config.toml
num_hidden_layers = 13
hidden_size = 192
n_experts = 128
experts_per_token = 8
d_expert = 64
d_shared_expert = 64
hidden_act = "tanh_gelu"
moe_layers = [1, 2, 3, 4, 5, 6, 7, 8, 9, 10, 11, 12]
router_score = "softmax"
normalize_top_k = false
routed_scale = 6.55
balance_loss = 0.0112
balance_bias = false
router_z_loss = 0.0001
init_std_router = 0.00698
lr_router = 0.00224
num_attention_heads = 6
num_key_value_heads = 6
head_dim = 32
vocab_size = 4096
norm = "layernorm"
norm_place = "pre"
norm_eps = 1e-05
positions = "rope"
rope_theta = 10000.0
rope_fraction = 0.5
qk_norm = false
attn_scale = 0.177
tie_word_embeddings = false
parallel_block = true
init = "normal"
init_std_qkv = 0.0291
init_std_o = 0.0
init_std_up = 0.0291
init_std_down = 0.0
optimizer = "muon_variant"
learning_rate = 0.00799
lr_mult_o = 2.0
beta1 = 0.9
lr_head = 0.00607
max_grad_norm = 1.0
warmup_steps = 200
schedule = "wsd"
decay_fraction = 0.937
decay_shape = "linear"
final_lr_fraction = 0.05
batch_tokens = 65536
max_seq_len = 256
doc_mask = false
train_tokens = 701400000
max_steps = 10703
dataset = "wikipedia_en"
Below are experts of layer 6 (counted from 0) of a mixture-of-experts language model. Rows are named router (the router's row for the expert) and show model dimensions 0-191. Each number is 500 + 25 x the weight over its row's rms, rounded and kept within 0 to 999. Numbers have three digits each.
After each expert's rows: a language model's description of what the expert responds to. This comes from a sample of Wikipedia text that the model never trained on.

# expert 43
router:538507498485535501510438513487450516477503502529527511523520486522521520476488507539492490492481509483508482504515530520494511440481504533511504503497500470519483538509480528516547523521504486499488503490548475532484496473512513468497472518510488488508494467497484509519490515523497472486531545527503506504493518522455457518484433516468534507489472481511506495485440515487522510531509499547499512498514501538529450466469476539484510506459487538499442501455465488499460487498562476485539558529505517487510428467508517461498533514507498485477479484528496460511482545515485526495
Description: Words after conjunctions. The token just after and, &, or comma in coordinated lists: 35 & 36, and one, and to, and various, plus table-cell numbers.

# expert 14
router:548503531482528484539491494513509495503520445477497521469507474507504503488494529496486486471503534493532473525518520537440519472498507506501504519505490484524489498504517501487503453565505504535516514481536468518464502466500511485477536532480514520483495459483525527492492518575532513514506545523487436542480446490495507520440522465490515491494484507464486513497504526501496521519527446521487490483513482529483498481469486522498505488487513536502469480495468502448535443498527491510529479509486514478530494497549506491519506485499529414516536494506526467500474524518483482466
Description: Mid-word suffix pieces. Interior or final pieces of long words and names, like -ary, -ive, -idae, -shire, -eep, often in taxonomy lists.

# expert 46
router:517499515504549460515463532517481543499496499505507496522505482523489515430505504524509481482468494486466477440507487537522527478465520511545540541539466463499497488523522511475533503504465491504471539511507466527512508482493488477498486529490496485493497476509511528497511527548485499528521541523459510545440510524492461523463489508530508511515486488494502498503450520468482477508470490527477489482527501477486509484496485515497494523479497515515502502444488463459532512518530496470501486515468468524544473476516501477534491506522494469446557504518533505490449546503446532532
Description: Numbers in tables and spans. Digits in date ranges, scores and table cells, and participles like signed, based, released, plus the piece er in Be'er.

# expert 2
router:488455537470506477501503514515520509457496473538494514512514466516483505503480526503488466491512506501418506478502496489504520461498546546509495473510491493492508531512462516517510504557522500525519518493511504499480489487478483501524523533497478494522498504447508529492498534528490475509522477502512476530498476520457527506464499527491506505493507559499491499475482505486493495511484531519550471499528529499520492502487498498464509467503510502512486486483508473495536443487516434498516533511467430470466505475569521423558527505496495512511498492556469500546459505534481518468
Description: Infobox field labels. Field names and separators in infobox-style lists and table headers, e.g. team, style, Colors before a colon, plus table divider rows.

# expert 37
router:521463536480493500543497500528480492493511461509505544493511506481464496486507531501488505464519480499454485472461491500458513499531533519514505480548495471512487517538541530478552562552540507532468496513530466488486494488500524512532489525544472539528518459487518498536578479506535455497515480502488480541473494442503461535503505520534515540513527561483485525483488528489498475514476494484526476532505539476497500489479472521488500484518481527528477470503489454480496518492486479481480474484482480468502494479500513525464501479449501489504501467510504479487491509505484537470
Description: Verb endings and compounds. Inflectional endings -ing, -ed, -y closing verbs or adjectives, and pieces of hyphenated compounds: wound-ed, stream-ing, left-wing, best-dressed.

# expert 16
router:516524514512545497544487533516509498478522448535486483515511480445473506524490529489491556479484507495518482485506521529492553491488493523576546515495483486481462494481488506489501445527527490512534507446525477522509515465491498420529515472497489502473489508477506526506524534503534486530515530468488480484473454494444488474472480519485493548513499498500477516496506514467553533528500501513525494467492481519543501534500519488499523469486503508502467496456481513497520451480485475499508503520511483503533485494494532519541477535485538449516524484507478470507487554498478494510
Description: Latinate word endings. Suffix pieces closing common English words after a stem fragment, such as -ence in intelligence, -ative, -iction, -ation.

# expert 0
router:486505514469525468503486506512501516488514500516478510547513504469491486464495482510475540506494472494474524454524530522514510482443498534487511508512486476518476525532505530499522459497506544523500520512510491504504492483466474516525503490515489516535490486480525496518486513495496503521489515471537492485494496470463492510525422516486507481510516513495459526491486511498530489543508519506520498419537494505535452487495462507488523521474437560476490476479451521488513486466495465499564509546457507494519479492494486516511532539467565538485469469562515471516478490503503530527
Description: Latinate word-middle pieces. Inner pieces of Latinate words following prefixes like con-, dis-, sub-, ex-, e.g. expl-ic-it, con-clud-e, dis-qu-alified.

# expert 5
router:484512502459521509524513474512523477476514464507453530503526441454493493436452500500487533466518539491509490498504500509489505516461522532513544484495435465498465515496480542482514477532560545515458490500505472548509502476495510500481504504518503509537496461515517480531539539514512481569490520470530522487471489507494527511499506531505510522506492550472455507498499513498507486547503446513510497492507503483504494516480474515487503465446503539498505475489477476487527494477492486449534513532474503482499510487518512508486501505464539464495502523522518463550484486513494557498
Description: Adverb-forming suffixes. Word-final suffixes completing adverbs and adjectives, such as -ly, -ially, -ically, -ently, plus degree words like often, very, both, not.

# expert 59
router:534480552518476498500461514523492519503510463520503481519524460474482531510481534495514474520483545454483499501539481518472524497475496498504502508496528509518448507487486505494480521501518519530508512430470486498503477473468520468478529517484458517506466499468563547530517498515532490560487530530489480518502499471474503552462497488482530533517483502510459526472512520480517503521487523462469460470527492520530480504481502523495507461515494494527469504487514504465470451500532484494495529500507469464494505481526529511497509510511535445521566509523466466504488566501479501515
Description: Personal name endings. Final letters of personal and foreign names or words, such as Malcol-m, Nicol-as, Ros-a, distric-ts, in lists of people and places.

# expert 61
router:515486536474485490506468491531491520485508482509450543513472453470489504495461523498501514474492538488513506429481534492484495471531517503498544503520478512548505503513504492500526484525548517512478515497503473519469510486492534528475478547486478511513490493491504510506482510539493470507533519491481526565481477472506508503495502494498501509518488555471509482490460547488499500515476487504467508502513568500494524504481462552473504510453480533526495475503487478481503467497525465505522543508470477494579468483502488454486514484411520488458493522499512486538488515520508539521
Description: Prepositions after heads. The prepositions of, to, by, in following nouns or participles (made of, role of, worked by), and colons after field labels.

# expert 1
router:524471498522432480525487513489495508499527453504501485496490486472467542504513532521506504443498525481480504497475506498507504485458534521540492466501512477495493545521482490486516473533543516530449492493558495506494499467472544508456508518523479549546500482532492537482502499506562498517513492513485462496496502489492489525518476529512538510549494521487492502466493485486507501531515526483506486503528519522498461461506481524498496475517459524558472466487500549536535480453490480484488493499458510472525524513540505469471526514504502494518461496531542458502498467535439510495
Description: Capitalized word-start fragments. Short word-initial pieces, often capitals, of proper names and titles, especially after St/Sc: Sc-ud-eria, St-ud-io, Seat-t-le, Mot, Trans.

# expert 58
router:521492519469532494511480507514486497469561462495509546517538490470510493490487536494494528457475552499508500504460532534461517491499497506542538513501525495503472492506486521481548467491509485533469559491562497495483504485464525502455487509520487543538486472458554500530524486516503470558487526480478502533486469485496530497518450557525530504506478525488482514507472519468482518511493510507488489505511499493500507484503496532483497482464482511509465491476503469500504470485509437469534509500459492447511474509492488479508504528473497521449523459505530492487494505559521514534
Description: Coordinating conjunctions. The words and, or, but and their comma forms joining list items or clauses, e.g. health and family planning, Life and career.

# expert 39
router:492466489477515500487483554532458526483498498495446554533493521507504496432478515491497501479508517454486460442475520526496498489443493525508492546542483463531521487494479500490479491542498547521479513495507464494479508497502487488467503521530500493527479479499510511500467528517463478498484508484519529530491496487502499517498495519525525509540529477520472501513450501502493490526491496533509499434561491516516469484505452527484516505470463546486494505486475461480504522481525477499540474571474494480520495461525503463512523521500527509500499472561550475493501514511490513520
Description: After hyphens and dashes. Word pieces following a hyphen or dash in compounds, like season-opening, state-of-the-art, hand-operated, All-Star; also paragraph openers.

# expert 20
router:552473513486555501552510498545490544479493480506500491480530500514452528510478492501496499491495491475484492506485495488492553460517507525504553519518471498498515510494514480457524441494472513513513523512533499579473503486493499476509494525503482514487488512484514550487542517509524504518519559479509520493505471463488496493427474490517489571503504487505481533486485517449499475510481493541487459469500503537482477454494516496497513491493537515502521487455495447513511485484508491496502497509494497480528496480522499448524524534477497497438549498550512479513503475470472505533
Description: Pieces after capitals. Word pieces right after a short capital or initial, often in tables and names, e.g. I-s, Ts-ing, Tok-s, years like 021.

# expert 41
router:520464511533491511572513525536497499474537465483526486515515475451493494523516539483487509494495511498473495484486503499530518492478490528480520491489486488512450508495478556501511532515530564540512485447521504505521498472429520494517522491500481513468496514512514531532509478533537457516553485491497484485496465468445501503472485501506505556485518504522445518501498483459533516531488476469525484491503487513502473479476518517480512501481494554476502478485471480510534460462488485475555530523477507491495510517518510471502501518525531498502482463552487440549510514488503496501
Description: Second word fragments. Short fragments right after a word's opening piece, such as App-e-als, Assoc-ia-ção, Opp-on-ent, Append-ix, impro-v-ing.

# expert 21
router:537499554453524499522476470540521546489529485511466497490501495491518504488470515519478522472449491488497492507500509516509525471532534500514541477525481483517473524494538510508558508505530511506486500485513482510505452470480494497467490508494482543505472487467506486505575486548519484518531553482502502591479473496475472510523493510499490503531545562478496503472455526493533490536484479541490481490492545478490486491476489524487506497466497514489494486471494475500500452486501500486513540533489504492551483498492545513510494501428495476464539477507494489533481516497490511487
Description: Prepositions after verbs. Prepositions and articles right after a verb or participle, such as depending on, credited with, responsible for, deal with.

# expert 6
router:508464527500484483528454520518499502473522475584522491514516495475489523535506536511476490484482526481510511470473485486467506493489532534504471506513530474510470554514504493478529524490526498514522485492535490523515496492482497494533524490512463549538481472515529530523561462492515465506542545508510444464459501481452454503491485505488489515537489508502496582482503493492528514491488514485431499517508485493538470502502493537470516510511458513523500450477503521494470469504527477463500531492504536499473465492494524527499514500509495482491515498540471498523465500509451525475
Description: Foreign-name inner syllables. Middle syllables of foreign proper names and accented pieces, often in tables, e.g. Tra-ian, Br-ă-ila, Atl-é-tico, Bol-iv-ia.

# expert 51
router:520523493483514511483486503493479503469509477501485467507518477473484490468462478518518560501489530507476496489510506509467490489451513536511471517506474472508513539504499528517513457539528508495504493491506493538510472489491495483547536509533495540507476465486535487550556511470504474537494542517539468488407526496504494487512493510503485539537472519468456541471493510483496485513478494510490503468523489479512467513492483476484514492525456533533481481496514531520478481515489465497542508538478485500516491488527526477486531545486550480511490499556506466541456518517444541490
Description: Word-ending suffixes. Suffix pieces completing a word after its stem: perished, interested, finish, conflict, lectured, Presiding.

# expert 12
router:533451474494504507508452513523459529528542484540500518525507510523475521493491513541527493523515508465493481480509538512446525481485486495512544525503495505497516496515457497491512478511496521527491557501499505483488482470451537484475473513510493523509497504521508502485524488522474518514512499486506468487463488465493462515499495490504521494522447495501511516457498489459514477500436470516478494468551525560482464458480468516476508493488465503525505506506481512512520516481538488440532495540458469454505526442511514509507514531524530489501487509578471488507503487545469499539
Description: Name and surname syllables. Pieces right after a capital letter in surnames and place names, plus first names, e.g. McL-ar-en, McF-ar-land, H-am-m, Peter.

# expert 25
router:500480491488538488496472517484543503482523491519491481547571473541491520468534487512517490491448520478502490505502485511506545509460486504515485525540504498538485489523507514496497522559503528506527532483509482494459501471472502484461443513503466511485498437526512523544476495531505467565506477510484493569479469497485514522483481489516501506503507508500487486444464512458530513515525474505501488479529504483482491442486489497490525500499503524491495457509480458466501473521532500497501519486518513497530483511525496526531533520495553462482547491502526455490451550518484518516
Description: Mid-word pieces of names. Single letters and hyphenated fragments inside compounds, foreign or transliterated names and Thai text: Monong-a-hela, Pan-Africanism, stone-lifter, Geet-a.

# expert 53
router:530489522473532508509486511489492517450557470506516535529535464483499507493506510501490532485485542480504468505486496533464497511497533510526542529499491494487479503521491532493546493511517482514463555459536507527485493480466529495462482522526494518549491483482546483543495472504491449526515518483499504515495490493500529515512465528518520501493477502467501510513483510447494493487502518525466484497538536514521508478508499536494521493438485530530506500443476463467464480500523437468534526496456506450500452499477493483490514508453510512453546448501535487501483501509520507532
Description: Coordinating conjunctions. Conjunctions and list commas joining parallel items, such as and, or, but, and the, as in traditional and contemporary.

# expert 42
router:518500525481484469505498519517494588497548482502476521511513495439478505503511548506474498469470475469463511485464490538527514500498485498515477501525539519512450533493502519472568484508525501532504497491547498515493456497466519488522473511526479515506473486496542531531527462533546485554485550438459472492500488488507487528499441526519508494501508534491460514474507537450524538505502518516513494503483537508531503467479493491484512481512447540510502491476462503503504486490520476477508529477481511494513493473512474541514488520483475504484506495521496505504484531518448516500
Description: Hyphens and dashes. Hyphens, en dashes and slashes inside ranges, scores, ISBNs and compounds, e.g. 10-11, 0–9, Blu-ray, B-segment.

# expert 18
router:502488501521531504529484500509512503485504463507509547504508483450452542454508531516473506432486460453451493472500490522505536508454528589492545515514521502508479493526476498508505488476501514508479508489508497521486503466425475464462522509515498531492489455499513565485500497528548486515529523478447500509514504504519527535464500491561515559524551526505501518487486521472506514534449464481496495473485498504489527498521465524483539476520525506503499462484502497510483475483494479507502501542490501503507472500490470509488486508506519476512493530517516484519489502519471509516
Description: Mid-word name fragments. Middle or final fragments of words and names after short pieces, e.g. Sat-urd-ays, Sig-urd, Bak-u, Anat-ol-y, Bar-b-ara.

# expert 34
router:535469530526496491503498532517494520470510469494492485490530507471517514477497501509467496496485507483510475491464505516424501526536517540506495541521501454517445526510518550478523499556471519511476505498480486515510496486491508496541551509506497518480474512514483575559503491495490508512531529498486432516496468501511491504483496509530568539509466498515457534470503518459539486498493488481510456474515481530532494486491481506500486525510475510506489492458466493508482489504489466441500496515481481498557503493511474492496476518512503521504493494565499469498452524507432489505
Description: Accented foreign letters. Diacritic letters, raw UTF-8 bytes and odd capitals inside European and transliterated names, e.g. Prostějov, Dürer, Évora, Běijīng.

# expert 49
router:516512564477507448508489501551501528519514490506463507486493436479500523499460505519494483529478540460491474502460515506515527496512495483506516512525491510508480502485529497480503471512507482555504514512507468521454494472493534510479476543488509521485498460515549496490509523557498486559484509443532509543472462472470532496461493467514511540487476488503496536460466518479510557506507484533489452490503501529498487491462473504484516482472508520458473484510481485487520506499512510518503488511441523489527501501510515487520517529492525422468547497550509476510482518516519510515
Description: Word endings, year tails. Final pieces of names and words (Dioces-an, Alask-an, Refere-e, Fogg-ia) and the last three digits of years (1997, 2018).

# expert 57
router:509473467512522494513510541517476560452538512522500514499498519541495519477530483507450543484511493469499497493509529522489501508459507554504512544511463488502502516486499543520506501506495531518465513532489482504484464490449523505483471489531474500527478443478502520504477506473484470521539495482500488471494503470467496497504471498553504500516514499508473532478497496493495507514506454519501500427522522491500454488498441502457535466508452521471498489482442524464517512492532492482538525522484503495526471485485550511529556528476539529486482483531483471517486502507489552492
Description: Word pieces after prefixes. Word pieces right after short openings like un, ab, pr: unable, privatized, Abdullah, consulting, amalgamation; also small table numbers.

# expert 13
router:520461488558482487515495581497478496483562481552499493517526471523486538493520494486502490499483528468512516497515475500478529449472528504500526507529498510524504498529490522477532488490541561498510543483487497502453509482511549479497521508504474506512478498464483512521505492455496520518540530504490475498454472415475432513487468471484502560496499519492489541491493509489523473512488503504473476472513508488484484485496481500511523501509536512547494471492485473504519453484522458466540530540514480497468484488507500483537521526487553491493478486504508466513510488494473497510
Description: Proper-name word completions. Word-final pieces and whole words in proper names and titles: Oper-ation, Mad-ame, A-way, America, Carolina, National, President, Railway.

# expert 38
router:484499546487483476501489498501511505497510480498490497486528432502485539475459517542493495469465489478480513495484503514534515486466519512492523483509475515503488512526455531479481522473529492533488513510506431515476488464470532478442511512493506526530491502515537513507539521567571496557515526488463485529497486499484535501473514490550521499504477504484474492490485527506504505530491432504523459499487497513483511468470465524481532469491524498496544463491489497509479463485548495481497514526497471468554523489537464512525489522512516465524534510519493476524491529504503487560
Description: Latin and coordinate pieces. Inner pieces of Latin species epithets and foreign names, such as aren-ar-ia and Pak-istan, plus the digits in coordinates and dates.

# expert 32
router:552486482528483493487499566506481517474509484504523463521495470521499533481504492467490480519477505469479482505479492543492522463437532538509514479526478502507491514530455527467523540519505533504515509505514490521496437497507510462458520507516491524524511504515484511500527549540530502546503518495509497494487496529520509534510451480509519542476468525507507512473489522497475482516471476521470485433522517483531496481462493529477499520477490505511503488468459463493515482473560446468507555487512489459540464456544526500512508488487475496493482474514465479508489521522508480532
Description: Major proper noun phrases. Whole-word institutional and national terms in biography and history prose, such as World War, United States, President, Division, University.

# expert 15
router:494456476464493501490497537502507514479514491523494538514510504485496488455485500514504487508490520478444470453500535487535513456512493552505501531507491510478494541507463539484501497521515514531479499501511496507486503453486518503477509504538486503522515499480482520520486517486499473486539475502522478507520499531479517502497451542497508501564563533490464491475472526494512491529471527508551478458542493515513486496477499511474556488469487504494484489482459489492531476492526455486525539534474475468479490462518490434556534507482499550523484483561487483517498502554459512480
Description: Infobox field starts. First piece of a line in infoboxes, lists and headings, after a dash, pipe or ==, such as Incorporated, Principal, Related.

# expert 27
router:483463505446494480506484530518501494500493475496480534504517505455501491470475518528484482505499518483478460434490539529506539475526515501548526483514494498508504523540484488477496465546479482515476513491554473505482497483469518516480472519501513524513517471507499502510512519527481478511515469476463511530441511527503476532486469519520508506523524512483496491501445534508519468531504497536552505470510498534518507451497485524499507493479456530487442500500474482464541510510527485491490482515447510517532500480513484518523514504467500468448554515499573478524495502561464527488
Description: Sentence openers and numbers. Sentence openers after a period (It was, In, This), plus digits, percent cells, table separators, and the org in URLs.

# expert 40
router:528461476531485484521478510503475531494527491527526485520482512466477514509500524539478519443472482490508494468472529517456506511516526511540536504504525487528479525506509478481589474505519507515491499474540523507488467494486520469501484512511466534517477508465511523501492495496564504510548514475476472517506496480481444487526448532473509509539481534479504527475483523463505475511462527508497477494516516506509497504507469508476486507478467500516497513442502520536502470456481480473507545510500497477530497463488488481530526524484468530451471481488483488525532482537439516549
Description: Table cell separators. Pipe separators and brackets in sports, results and listing tables, plus occasional function words starting phrases, e.g. | , (S, ) | .

# expert 45
router:542486524499514450525448482522422507482497495512513509543457511491474548515476513496484501460469529480537500471487507517468509477535529499541536510513526508526496499514496513487567500480491508503490546470498499506468469485488539454479480503507479521509477517475515504508509481509498482515548526504496467545484469496471457536503491509534500509494480549445499508498482531456503505500492483507470497495507560521510509515510481550501497523445480511529490485480494505472500451466484462497521545529494518480530493475481498486504514504509523514421502495486520505531468518499517542523
Description: Verb-linked prepositions. Mostly to, in, for, with after a person or pronoun in narratives, such as helped the team to, prompting them to.

# expert 9
router:515490492494501532519511563496502513481517490494501486554522462515493506466496548469521477496503471483507469508494499533515553469500513545535508497534457495526478528508511522482534503519499526487513535471522468522489495466515522414503511505495496497527514460481476547486468540452494480492528521523476511500483504506485473505518466524457525496529507498462495518468463521499516456522484450530524483478524488513514502514479510505521551493451469513516495486428489484509511489491544458480502524515505504483498479466526524525530516535470493478463470498527525489537505522483450514528
Description: Table header nouns. Nouns and noun fragments heading rows or columns in tables, especially election results: District, Seat change, Source, Party, population, Total.

# expert 55
router:529510512501491484527521540504506496492496479521478520503518479504463523481502558487490514486488523503458486488505508499486494517545538491532471474513489467549512499519546501487522527535514514514490499490552473532481479464552524454533533548523481486541474456504517499514523536509505480516507495484535491487475461482511486531461495479498522521548500522472458513471489526517481492518495477533483479531537529492506523491454491504477508487512492544555481470505502470493492476509455480473508499488489454470463451451541532444521522504485520471513520467502519462495509454537482485482
Description: Nouns after ordinals. Head nouns after ordinals or modifiers, especially time in "for the first time," plus place, land, building, highway and coordinate terms.

# expert 11
router:499497476469490497493500527495527516492518433491525495494476461492508492497446515513501501490462530511475485486494523535492565505553498516509499484494535496524486509520541480512546473535500499511526516480547446484484492471484541484451503539514488541497509493491493490510513505548517471542569527471461482546474478517506496511476458532516496512517490555436478491476457541495507492528519506504531451504515531514493497471455506528497504484459484512479475489496497487528495486500504486493502526530471490469498506490504479496567486508471487485453522445514522491516486495539486508495
Description: Table and list structure. Line breaks ending table header rows, pipe separators, colons after list labels, and credit words like Written by, Succeeded, Released.

# expert 52
router:515496486511528495517444566527460508495498489537475512552509538508516510492508505534496496438498507487500497472458508519536503476518486530525477517519528459507499513509462501494577471505516485517515499479519474537469498478501482485479475514565474509539479484491519522500495498562510510500513540464451498491470487499497489508486430546501520503490481495500501505480465502452509505511508517505474505470536465510542494467492468518458516504503458529512485482454461475520516518492512469489531503521476479506542487484533492502469508522520472509485495449527502498494472526530446524498
Description: Scores and ranges after dashes. Numbers right after a hyphen or en dash in match scores, date ranges and ISBNs, e.g. 0-6, 18–19, 0-7139.

# expert 50
router:545479490479533480531513495523520534480528480527491493475496491494512523528461522533477539531470537477541483499502490551461516499494516504536509480520493442489481511489516492484492497493505493529449517477525464533468505481486500464506511525509485505491475460479499504527494503497505481520507487473475469565512438486496469503490488519555536537517471497509470510445523503449504517495500473532522445510509542501531498526487453483514473494542497481526465468464511530532513499460512507455490458532467515483553482478519526499503478517503513492526501517560510481490470520504483520496
Description: Past-tense endings. Verb endings such as -ed, -ted, -ined, -ought on words split after a consonant, plus pieces of Slavic and Turkish names.

# expert 47
router:514534541507513468494446518497450494493489444499490524508454490541495508517477526510491491528458494500545481490492527542474508492490509496547514520506508469501481508518453484464503463520481516523469525473538476496481504483552494491536534522480488513498459451464508518483529494506537480548505549495516503502466493506477494505466498490511516520542467511483511513488488546486524512504484488520513474489512487492547497503472478517490492457504490508526495497494510503488471446481539502468544491513486463517527457509526516531554489519512506425481533506500512472514444553538483486493
Description: Place and noun endings. Final pieces of place names and nouns, such as Barcel-ona, Gh-ana, h-ospital, l-ibrary, plus million, often before commas or pipes.

# expert 24
router:487513507473481488512479497518495509485503482489496543529541462474475507499471514502492531489508490496469481498489529504488540506459529498537526470501493444511485523524485504482527471491491499492486518517522490559501487514513517502483505523501487547520497461484506507522512536538501508557494553499537483551458499504481484539520476551507552528484514530467489506490477520475523449526473442523532496495518494521518493501460505514477483417458472504478463498476481497477563479486537473483510484512479491501502502491530511478488501501470471473438542470500506520532494525506515552517
Description: Clause subjects and verbs. Pronouns, relatives and auxiliaries opening clauses, after that or which, e.g. that he, who, they, was, were.

# expert 44
router:538444463525509465508498548528449517493495494569515536514456525531485519506506513493498510470482511495513453481479490533457499506535528538548514526516513460522498511525521503467527525553504513558465522506517485522454482501525512479500487530542496495541444462485505536501479509493500496514502505505484475529492471469496433503489458532491524530508483508482514536473481512488492469507489464506493455488565533493552496498504486532472500509495459487501481490475496474495505507458563484464499485497491521469527521490513482497508498508463478508509504492514519478469489505513498503499
Description: Pieces after W/H. Word pieces right after a capital or lowercase W or H, e.g. W-et-rix, W-all-oon, W-ater, w-it-nesses, plus table separators.

# expert 19
router:534505524488496474508453514487475542506526477526463517511505473480508510527443558499487477479467489489498487471483565502500506490498494519502490494511513482498504500482492527491572472490505490515486522490523481499483503482489481500524484520514480516526446517510521491511545468544527511517502525481456484506449482461505477509473443505510521517496490513494494507483481501485478525530497507505507503478522499500518501482483497554503507510460495531524464496479485500532470502493506453497558524543454482417554506470551493520514499520510477503432507499526520487519482527554448486481
Description: Year digits, institution prepositions. First digit of years and seasons after a space or dash (2017, 1914, 2005–06), plus in/for/of inside institution names.

# expert 63
router:532468491524527470523461529527455545480539498532505544513448483517435542511497509489518490469511512466494502492462500529462516507480534537498528532505504507495479493514540512495526541494489484516517518513514502517496499467459492462496499492517476504534513484511545521492504519491524491543545512526478478519462501447483460519484462534527498528535547504471506526485502524491456477499434470481451456479509518501514465483492466510475494482501488508547487482473503519514503485477562489493500529517517463476477493453498498495490509496510500503485500510506452506501499521506480518568
Description: Name-ending syllables. Middle or final syllables of proper names, especially surnames after Sh, M, Ch: Shvedova, Maloney, Sharapova, Thorne; also married.

# expert 7
router:512502495484488485498498534492470544496523475497500475511509495534514510479482496516507503489468518476512482479483547559520537490491498515531520521500501490534499536493471508491552458526483505522496530499551444506507486452528499482475498512514468513517491499450507549499475508555479480491524544465521469519489486480516431535509458529514510495512475522497514513468470531478481496534496484550510509482554512509536493472489479528478506483475485543496517493444493487499507506478541476502487478546477527482542475451517490520503497507461486497475517518494502496519464500564432513515
Description: Line breaks, sentence starters. Line and paragraph breaks after sentences, list items or table rows, plus sentence-opening words like However, In the, During, They.

# expert 8
router:512480463478488523525511522500516524502509468532485506534489466487495497497471576485505486464480487462479483507488485518543496482526529521528498495536451487518473552526478495477524511526549518531487489512531468534478459471507521504471509531532462513538474499496525530489515466505531475479520483501481489454515512478516465521502480499475536512517515543487495514445498508489515483503495480556497510511497532539506509492442509504465518476489488526534505482486461451504483467479473492474502506509515505460511468429526521525495503538455486521528488444520516454509515512465496502500
Description: Short word-start pieces. First pieces of words, often abbreviations or unit starts in tables and stats, such as km, met(res), med(al), Mar, est.

# expert 33
router:532486504491509473502451541525500502503512491506478508537488495520485504458496523457480492506512490462508457470464512510517485491499518539519506560517482493527509524495460533477482506557514489539464506517481473540493478475528492513504507536519479503549510477510532508506473485508487460457495533489504498491491492486503532534489518454512519511499481474479502525481432507519510478508498457538508497485532487554518483484489477530494549487476460549503476483512446484472503524516525476484473486471491493504539487483548492500478506532448510466514517506528537493485441557508488542534
Description: Mid-word letter pieces. Single letters and short fragments inside words and names, most strongly the g in e.g., as in Hisagae, percussion, haunts.

# expert 17
router:510474461464557496504473503517463548501491503525464534564514505518506489457489498526512502472474520471481468468497524547468534483498493520517518533511518501513495493523475520497558480500493485523462519492527504522459486488477533483493464521543492497532482471485514527540509514511487476529497485488506503527494507496500468527508450547499529487516507491470523506474484520465483499508497522546501486435552526483508498485498448490491525528470432510505488502457449485510508509489533474463517461519488482487546485463504487477522513531511499522458479490537522487472495522529463518518
Description: Token after open punctuation. First character or digits right after an opening parenthesis, quote, hyphen or slash, such as (10), (2018), re-opened, /es/.

# expert 60
router:497461509510468510514481538531454501474551443472498507497560487489499507505523526532483467493521470485489502452510526488464500488501486496541527482506517530513503533516504522480489448541528553526504504453513512481495489483416521512455473489504497564494515513498532503482518506525478487545518460467478510530434481460481508532503426507510516521513515522495482500477513503461519489515489489503501502464526524506512495459505449520498540485503491529491499495500477506487544511481500510472533486514449494501498503486517477473501505508503516488509506483533488500529494497543451526527
Description: Periods and abbreviations. Full stops ending sentences and abbreviations, and final letters of acronyms, e.g. Rev., Gen., U.S., MPC, NBCSN.

# expert 10
router:545494501486500491519511493542482512494505483530463493524486462497520499509467564515475496493509519470497481482461527502509490493506514495516469500520516453536476524507503509457513519543495484551491513473532433518458485480514536471522488543518467511506484473509503497519554480549502504494539511520492467479488498482476479511471496530504557522483480525473463507445509514461505506503470466506525498518525546505499513503460513510494494511468511554519509490470494493516507450488467505474506534488485483457551495474575529514480505513492478493517531484501523485505500565535461496479
Description: Digits in long numbers. Later digits inside multi-digit numbers such as years, coordinates, populations and table statistics, e.g. 2005, 39.33222°N, 1,862.

# expert 35
router:504476500490494478504502523513509501504538458497520550518500450494467517489486530485453503478513506496502471470446511512484528495489517507502505467533475541508461505534526510486490496535541538534459506519517451505507511484483500511460500528533478562526492530503555500497481514519539488527495499441470519581505447486494500538497475487555528554482503511489499517472473510499487520501496476494504451504480508509517485444465461513465545501523510517497493463511498476535475502494509504514486493490498510472531506509495480496477503504449488436520511485530491445530495481498506516485
Description: Mid-word middle pieces. Inner word fragments that continue a started word and precede its ending, such as Chall-en-ge, pass-eng-ers, pred-ict-ive, Penns-yl-vania.

# expert 4
router:511465508526522454503512564508483523508494491479466475478515504524506522449447517525520476489485533425527494475462510558525534480493519490506522504529483494537496512507487475458498489533475484528466550506546481505482476503494510494500538507517492523507487487500525559494481511549505496493543522437495487534466472492516466520478486502533509485537498500470507507491481523472522504521492475556505486476510488530518519487478486509495502514496504511467474506484470478483483517496541493478483469539471504522551478464519493524541508536534494481487552503491509475503473529486456473540
Description: Name-internal and sentence-opening pieces. Word pieces inside foreign proper names and non-Latin script bytes, plus capitalized sentence openers such as However, In the, There, It.

# expert 31
router:527503534492539484523513501528502533485534502484464489478494458525519518493461507496482518536481558490490463496486530543510516486481481505501542505492448495520462517499517537494492461491530534522494510496494478504506507477419509500501507492490484529484468465483548511521548475576525443545503501476465472510482480492482501518463488464539497482490533509499487501476500491493509515524486453509525461476507524493489481476462494497495513464491501541472503506492450523480518486479510499524517490523486525500522520499507541504553492509497565482487565477552477491522478513482502510477
Description: Latinate mid-word suffixes. Middle and ending syllables of long Latinate words: retriev-al, persu-ad-ed, Eliz-ab-eth, controvers-ial, valid-ity, connect-ions.

# expert 23
router:531504515497513473524499494518490518509537489521484522537522516505517533518456528512518500462457512470509453512518558486471516458495499510488519509502512479467504534475469515498543486506535495510477528525504467523487491470445555493500472499510497523519460506492517520508505472564485504536502520515483476519468491476486471510489469508479515525508500509472503499485447518462519522533494495511452498439537511518520485504466496555494515503449481511537454498487486483524493479503507469499505548511504497448519495462541510480464463503499477493429494443512506493505514506546456476502
Description: Words after institution names. Prepositions, pronouns and word starts following commas or names like University of and Award, such as She, to, Sh(ort), al(umni).

# expert 26
router:551456498491531479540489513506485530467496493514486536489465473516468527503479510510488505489483507505504481484498502508496508503512551533505521496526464442541458500541512495506508474483505504538469504463531430489502505494474527485505512504525490517515455431493516523503520491503542461534534491514472491497504442479505460501468477505525526530526550520505494531492510502483462492486430418474489434544492529490516537498492506505481506471528520512514489476512511468500487498489523500507502484504500509483483491478529542529494502505515530464518566478533505480498475505481505496498
Description: Name and word endings. Final pieces of English words and place or person names after a vowel, e.g. sho-em, tru-th, Dur-ham, Okin-awa, -wood.

# expert 28
router:524481486485507481513477508490466493470513456536547498491468514484491532516487509499491526483497505512492480505474502515465527498480533539536489496539494460499491548509488515467508522529530493542471522480540484524468479515499531479503466515559471520528456453499503521526454481483505443497498522525502469529467499463467474504519506544517534509496494511468493525479498492465489470506496455491541488518530523499544476521495478513488512438544416518525472462499524516500521508469527503491488496473491483485531483477538558491485476515495498474513510501493482485477487516522469555518
Description: Short-word remainders. Word pieces completing short everyday verbs and nouns after an onset like sp, st, w, br, e.g. spread, broke, serve, troops.